Weights of a small mixture-of-experts language model, trained from scratch on English Wikipedia: 8 picks a token.
Below are experts of layer 5 (counted from 0) of a mixture-of-experts language model. Rows are named router (the router's row for the expert) and show model dimensions 160-191. Each number is 128 + 32 x the weight over its row's rms, rounded and kept within 0 to 255.
Before each expert's rows: "raises" lists some tokens whose logits its average output raises strongly, later layers aside. This comes from a sample of Wikipedia text that the model never trained on.

# expert 7
raises: "ian", ".", "is", "ia"
router [ 75  96  87 161 173 138 211 118 161 131 137 113 137 145 135 138 123 160 114 152 141 179  90 138 155 145 142  98 136 124 127 161]

# expert 147
raises: "ot", "ots", "ace", "read", "enc", "un"
router [ 96 194  87 134 122 135 173 120 145 125 141 124 107 158  99  96 133 169 100  99 120 107 102  87 129 114 152 103 164  84 158  57]

# expert 28
raises: "1", "era", "ul", "6", "4", "7"
router [ 92 104  99 127 120 134 132  49  95 147 134 106  85 157  79  86 109  99 174 120 111 160  82 112 106 143 126 117 133 103 105 111]

# expert 35
raises: "op", ":", ","
router [101 148  72 123 103 125 174 105  83  73 176  75 117 157 124 137 111  74 129 157 131 141 155 103 119 105 173  91 155  68 126 142]

# expert 34
raises: "land", "ric", "all", "rop", "ran", "l"
router [112 126  96 121  57 165 149 142  73  82 151 129  83 160  99  88  87  69 111 110 124 172 122 134  87  78 148  74 103 190 114 111]

# expert 156
raises: "hold", " political", "ocrat"
router [ 82 173  95  98 187 155 162 104  73 144 169 137 113 168  34  92 162  87 192  97 127 159 115  70  93 107 147  96 106 134 139 140]

# expert 62
raises: "id", "ig", "i"
router [116 131 121 134  71 139 111 120 126 131 167 144 139 149 123 112 148 114  94 160 139 130  98 119 101 131 153 121 136 108 128 159]

# expert 98
raises: "un", "it", "il", "ud", "um", "ol"
router [105 200 113 150 148 187 125  94  84  77 175 114 138 124  26 132  62 123 145 134 138 136 143  99 152  95 158 161 171 153 160  79]

# expert 71
raises: "er", "ers", "ered", "ering", "ery", "ing"
router [ 91 135  67 141 115 118 159  64 112 100  91 130 137 121 116 153 142 106 132 170 138 213 138 127 117  71 165 125  81 126 136 116]

# expert 117
raises: "er", "ers", "m", "mer", "ed", "age"
router [145 162 114 139 162 184 146 152 107 136 130  78  55 128 130 113 124 117 194 152 187 182 108 127 149 152 124 110  87 129 131 144]

# expert 171
raises: "vers", "v", "ison"
router [ 98 163  86 177  70 144 147 149  57 116  83 107 140 111  79 162 113 126 142 123 112 188 149 122 160 110 152  95 122 147 127 139]

# expert 162
raises: "\n", " In", " For"
router [122  90  86 136 188 120 135 139 126 139 137  85  72 146 128 140 186 130 115 162 133 113 129 116  87 154 135 165 123 135 152 152]

# expert 16
raises: "hen", "ud", "at"
router [119 138  74 128  94 184 168 132  82 134 223 113 134 147  98 154 148 118 112 156 165 143 140  75 106 134 123 122 193 103 166 126]

# expert 113
raises: " the", " a", " an"
router [ 73 170 134 196 144 177 116  89 143 101 147 124  89 178  87 119  87 111 118 128 157 144 118  80 140 119 117  79 135 130 175 102]

# expert 75
raises: "s", "k", "ts", "d", "ie", "c"
router [108  97  69 116 167 132 111  60  59 140 195 111  84 209 118  93 107 138 142 116 132 162 112 118  77  97 131  74 148 110 168 154]

# expert 59
raises: "|", "R", "O", "-", "V", "K"
router [103 101 125 172  73 151 162 154 124 131 204 110  86 170  65 130  87 114 104  96 150 145 152  96 164 119 199 109 122 104 134 129]

# expert 22
raises: " the", " his", " their", " its"
router [101 126  73 158 190 191 182 114  96  81 131 134  82 203 114 118  96 124 102 114 173 197 142  75 125 173 104 149 153  96 202 124]

# expert 90
raises: "ie", "i", "al", "o", "ay", "im"
router [112  75  99 143 170 145 186  98 116 131 125  84 149 166 140 154 135 136  96 132 106 140 122 122 142 157 138 159 154 139 190 119]

# expert 73
raises: "ing", "ed", "ings", "ers", "er"
router [158 101  89 184 148 120 169 103  72 123 166 124  69 135  67 114 119 120 109 140 145 174 153 111 103 129 150 118  91  72 107 120]

# expert 135
raises: "V", "L", "Gen", "G", "M", "P"
router [ 71 151  74 111 134 158 128 139  83 113 178  41  73 153  75 180 161  91 148  82 190 126 127 135  83  82 173 104  88  68 142 133]

# expert 164
raises: "ce", "c", "k", "t"
router [101 183 142  74 115 118 114  74  78  61 144  46 124 178  90 103  93 114  91 114 141 110 120 128  57 108 113 128  96 112 161 122]

# expert 175
raises: "ront", "irst", "olk", "ixed", "eed", "uture"
router [ 77  85  94 143 116 139 165  76  74  63 147  78 105 161 111 119 140  94 118 151 158 132 131 122  89 148 128 119  76 117 136  66]

# expert 187
raises: "illion", "oth", "ission"
router [100  99 135 139 174 142 129  65  72 146 145  82  90 126  79  62  94 128 153 111 148 132 150 121  97 104 180 132 108 132 125 169]

# expert 50
raises: "ash", "it", "art"
router [ 91 105 129 127 111 203 135  85 133 136 137  67 160 178 123 149 143 130 115  87 124 157 153 116 141 167 175 136 142 128 168 147]

# expert 10
raises: "G", "P", "Ch", "S", "tr", "E"
router [ 69 129  93  99 195 150 151 105 118 155 154 101  77 139  94 145  99 122 157  84 169 169 166 129 137 113 180 114  73 156 165 111]

# expert 96
raises: "\n", " In", " There", " However", " During", " They"
router [145 118 111 112 156 152 106 141 145 119 113  90  93 124  94 135 156 172 146 164 134 167 156  88 102 152 144 135 128 127 110 175]

# expert 80
raises: "ven", "str", "vent", "ti", "v", "wan"
router [ 70 156  90  97 118 127 131  91  67 111 158  83  69 191 112  95 124 106 104  88 145 169 163 128  95  72 140 144  78 113 157 113]

# expert 67
raises: "ranch", "ran", "rick", "ended"
router [ 55 164 105 107 143 140 159  69 126 128 167  88  50 141  94 158 130  95 153 126 133 146 122  93  48 112 182 106  71 185 120 123]

# expert 119
raises: "|", "\n", "-", "O", "P", "Gen"
router [ 85 104 109 152  86 169 165 168 134 101 196 113  98 164  71 114 117 119 134  96 144 155  97 107 138 112 175 144 136  81 128 132]

# expert 122
raises: "st", "6", "4", "5", "str"
router [133  68 112 116  93 133 139  92  59 157 138 110 130 156 109 132 137 140 157 139 152 141 150  96 112 121 134 144 115  65 121 199]

# expert 143
raises: "osed", "ack", "y", "unk", "ict", "enc"
router [133 134 117 165 117 167 144  76  95 122 164 123 122 111  83 161  70  78 177 123 149 132 104 113  94  65 131 133 173 144 168  87]

# expert 186
raises: "ch", "g", "igin"
router [ 99 163 125  79 130 131 137 128 129 142 129 106 126 190  80 130 152  83 145  79 130 162 102 101 109 120 126 129  94 141 181  90]

# expert 184
raises: " There", "\n", " It", " This", " However", " While"
router [158 141 140 155 110 203 106 146 162 120 159 118 100 162  76 146 110 181 128 137 175 111 143 103 148 147 129  93 105  97 153 173]

# expert 161
raises: "or", "ors", "ions", "ories", "ive", "ory"
router [120 161 117 104 131 179 131 124 104 152 155  99 109 115  68 125 117 140 132 145 175 106 147 143  69  66 159 124 134 142 153  94]

# expert 165
raises: "al", "hn", "ut"
router [106 128 146 123 119 144 163 106 135 101 148  13 140 167 151 128  84 136 149 103 141 167 153 110 110 118 148  99 157 130 181 142]

# expert 56
raises: "o", "ly", "i", "le"
router [158  92 109  87 144 131 146 118 133  93  74 132 127 110  70 133 173 145 171 156 164 138 124 148 132 155 176 150 128 133 156 175]

# expert 4
raises: "ic", "o", "ia", "ies", "ics", "y"
router [110 142 154 129 134 159 130 109 105 136 120 119 108 148 122 131 145 107 135  96 137 149 136 126 112  82 126  90 107 122 193 138]

# expert 72
raises: " of", "pe", "ons"
router [141 184 122 105  92 132 154 135 148 138 123 157 182 181  76 142 144 177 123 143 130 144 152 104  95  78 145 142 160 113 117 145]

# expert 94
raises: "p", "part", "pl", "re"
router [120 148 100 122 178 160 117  59 121 120 211  87  49 148 110 114 115 102 147 131 156 154 137  80 151 135 132 158  85 163 103 133]

# expert 3
raises: "ide", "ine", "ina"
router [ 94  92 137 161  95 185 139 120  80 156 153 155 110 158  81  99 111  81 161  97 226 160 163 132 158  95 112  65  82 113 138  66]

# expert 140
raises: "\n", " In", " The", " While", " However"
router [132 125 129 146 129 192 111 145 142 103 132  69  94 153 105 137 149 166 154 169 128 122 135 109 110 176 155 106 112 120 115 151]

# expert 188
raises: "led", "\n", "pe", "Gen"
router [ 67 115 112 150 105 169 159 120 126  80 101 137  97 145 107 150 124 123 101 156 205 106 165 107 187 162 153 154 119  92 153 132]

# expert 112
raises: "ire", "fer", "fter", "hn", "qu", "ñ"
router [121  75  88  87 123 108 138 122 111  85 182  56  46 161  80 113  73 168 155  95 112 141 145  90 119 137 178 129 114  79 141  87]